Weights of a small mixture-of-experts language model, trained from scratch on English Wikipedia.
Training: a variant of Adam for the experts, 425M tokens, 6484 steps.
Below are experts of layer 3 (counted from 0) of a mixture-of-experts language model. Rows are named router (the router's row for the expert), up (a neuron's input weights, with its number), down (a neuron's output weights, with its number) and show model dimensions 256-511. Each number is 200 + 40 x the weight over its row's rms, rounded and kept within 0 to 999.
Before each expert's rows: "comes before" lists some tokens at least twice as common just after its tokens as in all text; "comes after" lists some tokens at least twice as common just before its tokens as in all text. This comes from a sample of Wikipedia text that the model never trained on. Tokens count by the router's weight.

# expert 33
comes before: " |", "|", ")", " (", ";", " ·"
comes after: " |", "|", " (", ";", " United", "=="
router,190,172,192,210,284,191,133,132,263,156,155,191,282,254,245,239,203,190,170,169,148,160,223,170,171,194,187,213,53,257,151,213,207,182,194,247,221,192,194,309,205,247,199,229,162,164,211,210,118,218,217,232,200,169,171,183,293,213,158,213,225,171,209,219,188,176,137,165,126,192,175,187,128,133,199,218,218,202,222,106,178,216,158,176,187,179,303,169,193,168,203,169,215,186,99,172,196,225,166,195,127,252,230,162,188,170,198,153,166,205,223,196,165,209,222,181,244,161,190,166,230,195,123,232,235,250,149,195,144,219,232,190,195,86,212,237,171,225,206,195,167,265,183,206,126,171,252,210,191,173,226,131,150,225,269,167,216,242,250,152,278,258,225,170,182,252,179,144,318,217,225,202,222,190,193,143,191,245,227,227,213,213,185,206,227,106,161,166,152,217,246,176,204,139,139,225,128,225,214,201,266,196,197,220,209,197,205,179,217,242,216,217,243,174,151,105,247,202,240,121,213,268,195,175,217,285,186,253,177,163,255,163,193,171,149,164,145,221,183,159,287,241,209,223,193,198,193,178,234,213,201,239,194,186,214,179
up0,191,224,188,197,182,180,126,267,246,212,254,227,171,201,206,194,197,169,247,174,302,218,191,260,219,255,165,165,144,248,249,189,182,204,251,220,157,207,239,203,180,225,185,195,215,182,210,225,236,189,179,77,230,182,165,203,185,171,200,240,220,215,184,178,214,219,158,164,249,145,210,83,219,163,151,157,218,173,176,167,199,237,208,206,246,130,126,206,181,156,167,206,201,248,187,208,98,152,218,243,183,119,239,242,183,176,262,164,187,249,235,84,200,226,177,243,295,167,157,182,155,144,126,242,240,234,268,189,251,160,212,174,189,248,213,212,169,139,253,267,231,197,257,211,159,224,215,242,144,169,165,116,169,217,178,150,231,196,244,217,247,184,197,207,271,151,186,241,194,246,185,162,251,214,199,203,276,172,254,186,191,193,207,207,175,241,207,208,200,206,199,232,255,243,185,212,187,130,141,189,311,172,216,175,202,215,171,206,245,192,216,194,221,159,147,243,245,165,159,323,157,221,185,216,179,179,193,198,259,200,226,192,175,230,246,222,267,237,214,190,178,213,250,254,121,236,160,161,204,234,200,151,205,238,253,181
down0,220,225,194,165,308,165,165,216,230,190,182,187,220,286,146,165,214,146,203,202,127,226,98,190,254,228,206,207,170,170,180,180,210,275,250,257,174,211,235,186,198,151,130,201,296,185,211,205,147,154,212,208,287,164,262,211,193,212,133,224,208,201,166,259,188,215,211,174,228,268,152,180,226,144,123,243,227,212,157,238,254,171,160,252,170,213,214,209,192,168,151,194,169,196,243,146,262,200,162,184,223,213,209,192,209,240,229,191,202,185,206,131,182,204,293,181,213,211,155,198,149,183,191,206,200,254,196,217,180,128,139,200,226,183,200,261,191,168,215,217,232,269,257,201,194,185,229,162,238,225,138,124,212,184,279,153,190,217,223,174,258,184,315,233,220,159,133,191,180,129,238,146,221,178,228,169,165,180,165,249,169,220,240,205,165,203,229,241,136,184,259,190,146,211,232,225,204,197,155,229,252,220,241,198,222,193,225,210,219,308,266,150,213,189,232,78,220,183,217,187,192,170,170,186,176,166,248,246,200,212,242,222,186,198,234,145,196,231,252,137,262,228,278,269,133,136,253,201,121,215,249,186,232,227,131,121

# expert 54
comes before: "The", "\n", "==", "===", "In", "-"
comes after: "\n", "==", " ==", "===", " ===", " non"
router,270,126,239,228,255,210,147,181,170,196,202,204,204,278,228,198,257,164,237,149,172,208,212,204,250,218,258,194,143,174,166,210,197,195,177,265,203,247,157,234,262,244,247,175,194,186,128,205,160,226,234,175,243,219,173,201,215,265,217,173,196,153,169,182,219,296,241,219,169,253,165,230,173,178,263,233,253,185,215,143,270,280,106,186,180,232,260,191,226,163,151,230,173,205,187,253,196,190,160,222,199,216,137,94,162,185,153,222,189,161,226,186,122,247,300,209,210,163,203,148,229,191,127,234,223,220,192,173,163,216,170,126,149,174,169,214,239,135,151,141,140,274,189,203,252,219,235,188,151,155,198,154,193,237,247,224,229,232,203,171,199,210,235,201,220,238,150,194,235,236,140,192,183,261,231,197,232,211,169,217,237,244,183,117,151,256,167,180,160,177,235,151,135,152,172,172,227,239,241,193,228,166,233,212,255,220,157,157,164,262,212,160,217,268,172,211,230,183,211,183,199,165,188,136,250,273,180,210,87,190,174,148,234,257,153,154,180,210,192,152,153,246,273,228,181,209,145,171,193,163,177,228,195,205,186,246
up2,190,117,188,183,217,260,245,186,196,195,253,205,163,203,267,241,217,199,187,249,219,231,182,193,122,277,208,164,152,224,213,222,169,198,139,207,173,222,156,222,230,142,258,227,184,208,254,127,148,214,229,189,204,172,113,233,216,246,193,170,215,212,209,192,171,173,221,176,262,180,188,168,213,162,88,219,240,194,124,181,194,160,211,166,235,160,272,227,230,177,232,209,167,156,185,231,124,176,195,282,198,186,162,225,239,217,234,204,224,206,204,161,173,166,233,215,144,143,142,245,253,242,156,244,208,199,204,177,232,204,131,213,187,232,273,132,232,212,152,253,166,163,219,237,143,203,136,296,209,198,186,218,239,202,147,268,268,228,252,224,160,123,246,195,237,189,193,211,171,235,256,148,82,93,130,189,200,276,210,293,156,177,211,163,179,198,156,199,240,210,193,192,181,176,158,181,244,140,169,211,202,219,223,204,236,262,179,162,209,62,123,278,237,223,265,155,157,205,247,266,228,148,194,181,152,131,182,201,276,181,247,198,216,219,217,228,192,263,246,155,222,185,166,217,167,211,239,118,191,198,186,69,144,236,178,236
down2,275,191,123,226,174,230,188,145,211,196,165,169,207,261,183,134,257,204,213,289,250,161,255,241,162,291,205,101,170,204,270,186,239,217,258,255,137,184,153,217,185,182,201,194,264,223,222,231,172,161,209,213,154,274,185,154,149,128,217,255,181,277,235,230,186,185,192,204,155,210,179,231,244,187,232,164,198,171,184,187,183,162,244,144,200,215,283,210,248,194,181,237,158,214,199,145,290,186,187,91,148,219,228,190,276,243,160,213,128,239,169,159,178,215,185,205,162,221,260,173,210,151,196,207,150,274,190,227,245,201,153,212,186,206,186,226,182,222,251,153,209,184,221,259,204,216,294,174,233,258,177,149,206,224,266,233,185,180,185,167,215,204,161,204,168,188,234,144,121,226,205,109,221,216,181,232,172,218,264,166,271,200,256,295,127,178,223,196,174,261,185,339,211,211,141,171,266,181,199,182,152,170,244,230,211,200,218,174,159,165,184,164,142,179,176,174,154,183,188,173,176,239,165,161,233,176,187,164,220,250,228,128,185,200,202,130,218,259,202,192,200,181,188,158,196,238,189,263,204,187,176,278,200,261,258,203

# expert 62
comes before: "\n", "|", "-", "==", "===", "The"
comes after: ".", " |", " =", ")", ").", ".\""
router,177,184,159,239,340,195,154,173,179,242,191,234,176,229,211,220,201,236,162,134,168,160,147,175,206,152,183,148,142,227,140,216,238,199,179,270,218,264,153,276,197,252,265,187,182,145,136,226,215,251,195,203,208,205,243,198,229,180,170,245,159,173,130,161,201,223,149,227,144,272,144,184,191,207,271,267,180,194,201,180,117,222,159,153,190,203,241,186,227,163,165,215,169,183,152,217,226,172,120,179,44,232,206,145,204,173,193,178,216,208,246,231,169,226,272,180,158,160,204,138,149,197,154,146,234,238,108,235,185,219,185,164,208,136,193,197,192,195,208,158,196,232,174,201,197,261,215,214,177,152,216,143,205,256,296,215,242,159,236,174,155,277,262,187,175,239,231,188,234,184,180,219,165,215,250,176,132,237,178,223,212,209,157,183,255,237,166,183,202,223,241,161,164,172,172,177,187,196,260,173,227,192,177,246,266,206,245,203,250,205,239,252,201,229,121,170,209,144,204,207,223,152,164,204,224,256,173,252,173,130,220,174,213,233,226,159,133,194,182,195,197,278,210,179,209,159,148,156,193,212,216,222,207,162,174,193
up2,209,164,120,236,241,115,175,236,225,197,260,136,156,219,186,202,233,222,174,249,257,156,232,224,143,194,200,180,196,242,230,186,197,163,165,224,297,122,165,224,145,208,205,223,148,174,184,217,197,227,272,160,135,192,179,190,265,231,182,185,213,223,161,158,283,226,205,217,255,143,229,198,240,176,161,206,197,230,173,194,284,240,128,195,189,217,201,203,221,173,222,153,187,211,214,139,171,247,120,176,197,120,271,207,240,204,139,186,122,224,131,230,156,221,240,238,257,148,174,184,237,229,190,207,193,205,122,173,174,230,220,251,200,183,161,196,119,194,158,212,175,234,140,194,153,271,196,208,279,214,116,184,162,246,227,202,207,158,150,180,236,257,213,185,151,170,226,173,207,205,149,196,137,245,151,210,192,208,178,311,211,218,229,168,210,170,242,125,130,214,169,198,178,167,207,96,196,275,192,186,202,146,224,187,208,143,223,216,244,307,203,173,150,178,260,176,182,235,277,174,273,273,261,159,244,151,196,215,223,283,184,222,164,213,192,259,93,158,224,275,172,181,204,216,190,206,203,239,173,216,237,187,212,186,188,240
down2,159,172,136,184,239,143,175,249,220,167,237,193,211,198,199,205,253,210,232,181,241,163,214,167,117,235,158,229,200,200,204,177,239,230,239,219,219,138,201,249,252,186,172,204,206,164,170,147,141,211,174,169,189,201,200,172,135,180,170,209,256,268,218,158,195,232,241,241,211,212,244,228,211,204,274,171,135,206,187,149,207,137,229,255,162,250,173,238,194,169,205,148,154,250,164,130,144,207,197,184,218,191,215,218,268,148,246,171,177,195,183,191,192,196,255,195,217,266,177,159,243,207,164,225,183,244,268,208,167,216,208,229,192,197,203,208,221,245,177,199,113,185,246,153,249,186,160,155,252,175,186,177,214,211,275,220,244,266,183,188,193,205,204,194,196,214,210,138,187,190,168,192,224,232,202,245,235,171,224,295,205,154,131,232,198,206,192,256,291,226,220,148,178,197,208,214,204,229,185,174,226,296,208,250,164,238,221,163,208,157,241,210,184,133,147,135,150,211,183,200,234,267,168,208,187,176,215,148,221,161,180,193,289,114,135,201,165,223,203,176,196,228,188,99,232,173,184,253,177,151,305,202,212,234,236,186

# expert 59
comes before: "|", " |", "-", " -", " 4", " 3"
comes after: " |", "\n", "|", ")", " m", "|---|---|---|"
router,156,134,229,190,247,195,146,83,239,190,171,190,296,263,222,212,209,178,178,229,162,133,222,166,181,204,235,229,152,292,132,182,216,225,187,240,172,243,146,366,228,273,226,205,146,140,181,269,161,258,189,184,211,216,180,195,259,232,190,161,221,163,138,214,219,192,183,199,123,233,217,225,197,137,207,247,250,212,182,75,195,183,172,196,212,146,324,153,210,159,252,202,205,158,147,174,194,170,175,252,116,231,206,177,151,169,205,180,203,195,219,140,147,218,198,100,206,144,183,171,221,208,162,222,234,241,188,156,199,210,201,179,156,101,179,268,237,178,145,173,209,247,233,262,199,252,233,225,203,164,192,124,211,259,263,185,231,189,187,165,221,272,230,193,154,212,212,185,312,209,197,211,245,114,230,203,206,208,252,196,173,228,236,193,222,163,162,126,149,253,215,239,196,184,198,235,172,211,167,170,277,175,227,196,222,211,222,191,232,230,252,250,155,170,156,179,213,198,269,118,262,316,240,169,280,288,195,220,137,190,194,140,111,193,116,211,180,213,203,212,217,260,249,177,204,221,164,147,225,220,225,239,225,215,172,165
up0,198,141,226,209,199,143,172,182,222,231,136,239,151,105,290,206,210,227,244,161,147,211,152,216,278,211,215,226,218,250,218,226,174,237,270,239,217,191,167,189,264,207,254,150,196,201,209,231,189,227,202,276,159,152,193,276,205,169,181,187,164,144,248,214,187,194,171,159,152,202,178,173,189,226,121,235,78,91,174,188,197,211,205,132,190,230,125,93,208,191,63,220,145,182,188,214,219,231,183,118,270,222,162,223,116,256,210,172,109,127,264,167,191,234,195,125,212,171,205,218,172,196,166,205,220,180,121,239,201,213,165,186,185,175,208,245,131,204,220,167,197,164,145,214,244,256,314,247,152,216,175,190,176,213,236,178,174,232,208,205,245,202,185,224,234,237,223,257,228,227,134,172,152,208,173,180,313,187,111,171,182,184,191,266,245,198,160,175,229,259,144,201,197,275,182,172,245,148,158,211,165,229,265,184,265,143,222,204,182,217,170,243,169,218,174,146,201,225,179,237,180,186,174,174,236,175,179,258,182,196,172,211,239,200,201,209,206,227,215,177,165,236,125,236,229,234,235,213,229,251,136,198,186,123,192,182
down0,175,215,201,226,191,159,154,196,196,164,174,192,219,201,228,195,173,206,145,228,151,168,193,158,167,204,213,181,231,229,188,203,209,223,168,173,150,230,207,237,178,197,159,142,138,226,209,285,158,147,166,163,157,201,248,218,202,166,179,133,264,206,169,129,236,216,230,234,217,183,239,224,184,151,202,206,192,196,290,262,246,227,146,198,222,218,237,201,225,165,196,180,171,159,142,196,191,137,217,221,140,223,231,234,321,185,193,185,223,174,172,232,161,110,197,232,115,188,200,198,229,265,268,214,210,94,212,179,196,162,150,211,163,240,172,250,187,225,174,201,244,163,194,193,229,231,199,251,176,134,237,179,225,157,219,186,91,176,185,207,204,220,108,234,185,227,195,153,241,216,275,258,150,146,183,219,151,193,179,219,150,128,279,210,193,158,172,284,233,158,199,232,226,178,287,215,225,181,241,221,266,180,256,255,184,203,169,181,116,195,207,206,170,201,212,215,232,185,282,238,168,167,215,154,286,262,194,149,142,186,163,160,220,114,168,241,220,131,196,181,249,216,170,209,220,203,169,238,194,241,264,181,174,190,243,219

# expert 29
comes before: "\n", "-", " ", "|", " 1", " 3"
comes after: "==", " ", ")", " ==", "===", " ==="
router,212,180,236,231,304,156,155,198,215,262,216,204,252,284,248,235,220,195,188,180,183,190,218,181,221,178,155,188,127,225,137,273,250,229,228,231,240,246,191,293,220,238,220,252,146,145,152,162,185,207,159,201,252,160,159,215,242,285,206,162,231,171,95,125,244,231,126,219,182,224,178,179,191,192,170,218,230,219,220,146,234,192,131,190,291,238,258,186,178,159,192,178,235,216,116,253,152,176,103,183,207,214,164,145,174,130,154,233,228,240,278,180,182,224,259,127,283,175,155,115,168,213,150,206,262,228,158,146,163,201,182,126,122,182,203,181,203,164,165,234,190,247,219,272,162,165,217,275,178,169,183,113,195,251,245,213,182,201,144,174,275,198,165,215,183,199,225,143,245,218,205,231,192,203,254,144,232,245,204,256,233,271,155,196,187,167,151,115,132,176,223,225,187,145,206,162,203,176,174,214,227,214,219,245,199,185,225,212,203,263,193,145,224,181,164,163,205,184,287,221,237,226,173,128,236,203,156,216,170,215,270,131,143,220,185,162,162,233,189,209,182,214,235,196,180,184,178,167,169,163,214,208,209,229,161,208
up2,166,252,189,195,206,162,178,215,193,234,178,226,181,196,220,255,244,263,165,240,161,215,240,239,213,227,248,153,167,263,247,251,235,214,200,267,239,197,177,181,218,192,185,170,253,149,193,131,206,159,262,223,299,155,171,230,240,225,182,252,164,205,175,148,195,252,186,193,175,191,185,120,156,169,191,210,189,176,209,170,235,199,164,169,232,136,213,159,262,146,232,269,215,206,184,205,206,146,175,215,179,138,160,258,208,273,213,192,208,195,231,148,96,288,189,166,215,185,248,218,210,270,202,216,215,217,271,224,209,173,219,120,218,123,220,159,150,235,228,181,211,164,222,232,294,292,209,230,203,193,246,163,205,220,236,187,241,261,183,229,166,243,215,192,256,177,173,187,217,207,208,202,230,172,265,217,272,282,251,198,178,278,268,182,279,207,189,211,234,200,174,199,179,181,170,279,196,187,227,180,180,228,197,194,198,205,217,233,207,320,191,184,177,166,201,257,177,190,196,156,219,172,235,199,178,201,174,191,174,239,224,182,196,167,236,218,149,223,134,208,190,146,184,214,157,179,95,204,238,170,163,151,198,192,180,217
down2,146,168,227,190,178,216,234,199,209,218,158,237,173,219,189,191,175,235,163,192,216,223,210,170,270,237,223,182,194,271,228,219,167,151,215,173,171,224,155,141,216,203,220,213,205,199,128,222,186,130,207,179,196,248,239,189,209,212,225,121,197,183,144,236,198,225,226,230,217,228,154,212,182,207,236,221,231,187,219,199,217,248,203,147,228,134,217,204,175,246,159,204,218,151,194,220,225,159,195,181,209,229,190,213,218,185,175,267,185,173,211,206,219,175,184,213,206,185,228,204,309,221,182,189,185,186,135,182,202,217,236,230,247,288,256,233,180,205,193,207,195,191,150,238,220,235,190,284,206,275,243,286,223,198,214,202,238,223,97,200,157,139,211,178,263,169,128,157,242,180,213,199,193,174,238,224,222,164,154,206,214,230,245,155,165,138,190,157,130,183,184,158,138,261,252,160,253,145,171,183,224,216,252,213,139,243,177,185,219,125,192,167,203,201,220,190,211,289,193,212,203,265,143,229,210,273,141,211,180,179,98,230,127,245,155,187,163,181,186,149,155,205,219,229,196,199,270,196,175,127,154,172,199,182,183,171

# expert 44
comes before: ":", "-", "\n", "′", "″", "="
comes after: "-", "°", ":", "′", "″", " •"
router,140,188,135,234,191,183,154,142,210,232,154,136,266,268,241,161,218,149,232,175,149,232,210,226,223,232,166,204,146,266,179,291,197,263,238,281,133,257,140,312,179,267,239,219,169,110,196,191,133,195,234,190,205,218,214,235,236,223,183,205,179,225,221,109,156,246,187,206,118,209,170,213,176,157,176,233,207,210,213,157,225,234,211,242,260,157,253,239,178,265,204,238,169,287,145,149,192,193,106,263,111,215,197,144,138,190,170,150,192,136,280,212,143,214,211,178,221,172,211,95,170,226,201,209,198,240,178,233,192,173,171,180,185,144,208,214,200,124,237,212,222,256,227,177,179,205,222,182,203,176,165,116,265,233,253,203,265,201,215,124,206,251,235,183,155,214,179,194,227,144,222,170,188,170,192,188,226,193,253,179,193,201,152,229,237,215,167,176,198,240,244,205,217,80,220,202,277,143,194,150,200,166,196,210,191,188,249,131,216,307,220,226,227,200,160,180,249,248,252,176,215,235,227,191,223,159,238,235,114,210,203,132,229,178,193,232,140,215,230,147,213,201,192,201,154,178,170,191,206,263,258,255,175,217,184,199
up0,153,161,192,196,219,184,240,167,206,188,285,177,278,270,177,271,225,156,165,201,100,171,240,104,156,214,87,219,231,198,189,202,198,175,256,199,235,153,276,228,225,170,160,227,195,206,234,195,205,187,277,228,218,248,167,177,165,209,240,225,150,195,218,233,200,274,216,175,226,182,255,187,109,255,157,192,266,204,243,203,138,228,222,239,199,259,231,134,229,210,220,279,218,190,170,274,238,266,188,243,153,220,171,179,174,177,258,125,233,279,252,195,195,163,260,179,159,174,237,171,164,189,209,178,182,197,275,212,245,237,263,211,162,254,275,252,138,147,182,225,300,205,176,241,226,262,195,240,192,147,172,189,221,155,205,179,229,197,194,180,228,213,175,222,228,199,183,131,177,116,213,172,171,169,186,186,196,238,224,195,257,215,197,208,133,143,227,145,275,158,191,209,174,201,219,241,121,212,179,202,183,193,152,221,255,209,206,248,222,136,252,297,177,219,182,271,138,325,197,251,216,178,168,193,156,178,230,182,218,223,226,152,241,148,124,189,157,217,135,245,195,212,186,114,257,128,237,234,148,157,202,231,186,226,191,104
down0,225,214,225,132,258,209,193,257,180,162,251,202,140,136,171,208,165,265,144,196,162,219,158,228,169,235,234,181,159,154,161,210,169,196,254,211,190,222,181,233,182,162,173,197,193,195,207,156,231,202,150,154,191,232,238,167,178,172,256,258,216,192,161,224,285,164,201,242,243,214,268,140,220,204,212,240,194,173,107,239,179,227,274,196,115,196,200,211,152,183,196,102,219,237,193,208,176,256,180,129,160,259,147,194,194,196,175,206,170,192,191,259,166,207,169,206,163,184,214,257,242,209,224,195,170,230,209,211,183,235,229,227,107,306,270,208,285,252,249,200,135,227,166,194,228,243,210,150,180,161,258,256,118,234,163,176,145,175,167,145,173,254,183,217,114,212,247,271,258,168,253,176,187,264,202,249,141,178,169,265,170,192,218,165,177,231,206,219,165,266,171,162,203,197,146,214,192,199,142,271,168,212,160,184,169,177,254,239,296,245,277,202,153,222,194,222,197,181,262,102,188,196,211,272,249,242,248,203,171,130,202,144,224,186,190,174,216,180,131,234,189,290,191,184,234,228,201,224,195,250,191,237,208,218,209,187

# expert 11
comes before: " ", "\n", " 0", " 1", " 2", " 3"
comes after: " ", " 0", ")", " 1", " —", " 2"
router,248,129,153,223,289,189,137,153,254,198,163,179,223,272,204,170,192,171,195,172,190,145,220,241,191,191,260,165,155,243,134,223,262,207,260,255,198,268,134,279,266,246,249,205,147,139,147,218,209,194,233,180,253,211,229,211,226,258,214,203,227,224,102,160,229,203,197,216,186,192,185,187,207,171,249,242,228,232,276,146,231,212,145,216,250,135,307,245,165,238,185,247,122,263,167,160,224,144,105,192,170,245,204,153,204,147,175,213,187,228,218,139,133,191,228,158,223,157,193,144,260,174,144,212,241,242,190,198,105,234,181,192,185,179,203,258,247,172,184,182,171,244,243,269,197,213,263,222,143,154,165,179,254,277,275,233,208,249,168,162,232,185,240,250,183,211,179,213,253,169,182,139,223,252,255,192,225,180,218,265,293,246,169,248,247,162,203,165,115,252,214,219,155,157,237,156,202,202,147,204,220,148,166,235,187,218,221,192,196,243,209,148,216,231,128,172,204,209,265,191,229,266,205,136,261,181,192,155,180,191,233,163,214,194,176,180,168,156,252,224,245,207,323,207,156,183,221,137,168,211,199,259,172,233,159,212
up0,166,143,219,196,252,199,284,172,202,208,168,135,218,187,247,220,203,133,153,116,199,220,99,208,198,186,209,265,174,229,252,138,172,223,222,209,161,211,152,88,166,174,166,154,169,183,171,144,182,188,216,230,189,251,199,190,242,180,186,271,136,215,172,189,262,199,175,182,135,149,190,190,187,277,182,217,182,184,196,259,142,142,219,254,197,291,231,181,222,244,183,179,210,144,164,229,253,180,176,194,148,171,229,202,213,175,279,224,172,198,240,228,210,193,219,159,208,229,186,250,128,116,139,212,241,226,187,212,224,250,215,214,187,157,246,210,179,273,259,184,181,170,242,219,242,222,190,216,244,128,227,186,245,185,216,231,273,119,182,195,264,210,263,178,142,203,187,184,195,227,233,173,257,180,208,224,231,207,227,186,250,185,242,208,259,261,149,250,236,170,178,226,162,172,212,220,153,133,271,225,247,156,256,158,230,205,192,208,176,249,206,240,170,201,139,275,219,159,175,253,112,216,199,108,144,186,236,253,184,223,139,263,175,184,133,233,243,205,211,271,156,205,190,172,172,244,235,220,256,188,178,94,189,146,235,203
down0,75,175,220,171,174,169,203,194,221,190,235,206,253,244,202,245,189,216,129,75,146,219,113,205,168,225,214,154,175,218,211,253,163,143,165,141,195,177,211,109,207,182,216,218,161,287,298,238,202,282,210,167,205,168,219,166,210,117,155,231,149,205,190,162,206,188,189,220,165,116,181,176,186,175,201,206,163,131,238,181,122,209,270,232,214,193,262,185,243,231,177,194,230,164,180,292,159,198,147,230,148,179,155,113,191,287,162,126,203,257,192,149,182,186,289,206,253,186,136,193,157,112,185,190,205,152,200,203,251,146,197,190,128,215,164,204,171,219,163,261,252,264,147,206,167,172,271,218,207,172,188,226,240,225,161,152,220,167,175,195,200,185,184,198,173,267,149,147,202,248,162,153,132,204,181,190,239,253,150,202,187,175,184,139,225,203,255,245,147,169,193,178,272,169,154,251,174,162,201,183,242,182,196,147,139,174,214,165,224,270,229,200,192,185,211,220,247,236,182,207,203,163,256,174,217,260,223,259,210,141,165,246,178,205,175,243,221,286,200,266,167,280,186,191,128,230,177,227,299,223,164,143,150,167,196,256

# expert 26
comes before: " |", "–", ".", ";", ")", "%"
comes after: " |", ";", "–", " (", " 0", " −"
router,197,176,196,167,288,169,105,119,188,151,185,167,202,257,250,184,251,168,148,189,179,129,253,201,132,217,210,202,142,222,203,166,244,205,198,204,203,164,198,336,219,277,219,227,188,177,149,183,184,192,205,186,294,260,192,167,273,203,169,210,236,195,167,180,157,258,187,182,57,187,139,220,177,182,198,246,205,220,193,166,167,255,157,182,217,174,261,234,193,205,216,214,173,197,117,152,167,158,180,246,145,236,212,166,212,151,150,227,167,207,225,200,171,181,186,134,146,202,212,113,269,181,174,264,232,249,190,212,179,241,200,197,176,124,199,234,204,191,187,192,242,235,123,190,192,222,247,225,234,196,235,162,221,256,263,177,179,258,204,175,215,239,218,176,218,207,215,109,337,192,243,205,236,160,233,194,211,310,216,193,212,182,190,150,222,153,193,217,164,179,224,193,210,106,209,218,171,240,214,157,204,205,161,149,174,198,247,129,198,239,235,196,208,205,141,138,242,194,266,138,252,259,200,110,239,240,169,195,135,203,212,173,143,137,196,186,126,213,215,189,220,252,191,211,196,187,197,174,199,219,205,232,200,205,145,216
up0,146,202,191,255,202,119,145,122,158,185,216,264,282,247,196,263,170,226,262,199,239,208,250,241,105,226,291,199,50,254,154,172,278,102,170,218,274,164,166,233,214,223,231,183,232,154,202,227,211,200,189,212,240,168,245,263,142,177,193,158,209,234,186,175,188,230,221,201,190,139,236,252,200,136,202,194,192,171,264,196,162,278,101,215,210,216,114,237,130,201,187,151,190,206,133,164,171,213,196,243,143,168,250,184,215,117,225,246,241,240,257,165,237,207,264,239,165,154,164,138,217,180,216,261,153,202,195,158,236,269,224,199,229,153,280,136,156,181,169,200,224,173,212,206,206,137,266,242,134,200,193,218,210,202,214,264,186,225,203,186,160,210,224,229,191,196,243,144,267,186,176,138,223,210,221,198,280,226,214,218,174,219,142,223,166,282,88,194,189,193,179,165,203,240,263,157,150,231,291,203,183,245,175,163,159,211,218,103,239,214,195,259,167,185,213,220,159,137,293,235,185,130,187,137,193,215,199,195,129,204,226,170,210,189,211,205,163,213,295,244,115,169,223,156,187,184,150,237,138,251,181,218,178,244,206,189
down0,189,179,239,189,216,198,139,183,151,212,187,198,210,287,189,231,153,229,207,206,170,234,136,152,235,254,216,137,181,167,186,221,213,128,212,163,232,168,200,212,144,179,219,193,155,168,172,129,267,267,233,173,216,170,186,226,203,160,114,123,201,142,220,247,203,179,121,235,234,222,198,246,287,198,169,149,198,117,210,189,199,200,217,219,179,213,287,201,208,201,184,194,166,217,165,107,211,285,173,209,198,203,162,126,190,233,216,58,223,251,220,250,171,223,180,148,228,180,225,213,136,215,173,173,257,175,193,175,249,212,230,247,205,239,204,142,148,185,199,94,228,218,219,186,162,135,226,236,222,228,207,258,245,230,228,294,217,249,194,277,154,179,240,190,220,200,229,299,158,163,166,147,242,175,226,211,308,146,128,178,165,201,202,266,138,206,151,261,207,233,124,162,190,216,176,255,232,259,164,170,175,208,228,158,216,206,193,227,223,160,198,216,224,142,216,233,201,163,164,176,261,154,185,196,190,196,192,232,187,157,175,222,201,164,152,259,208,238,288,278,133,185,136,243,182,249,205,247,170,180,196,144,178,236,171,211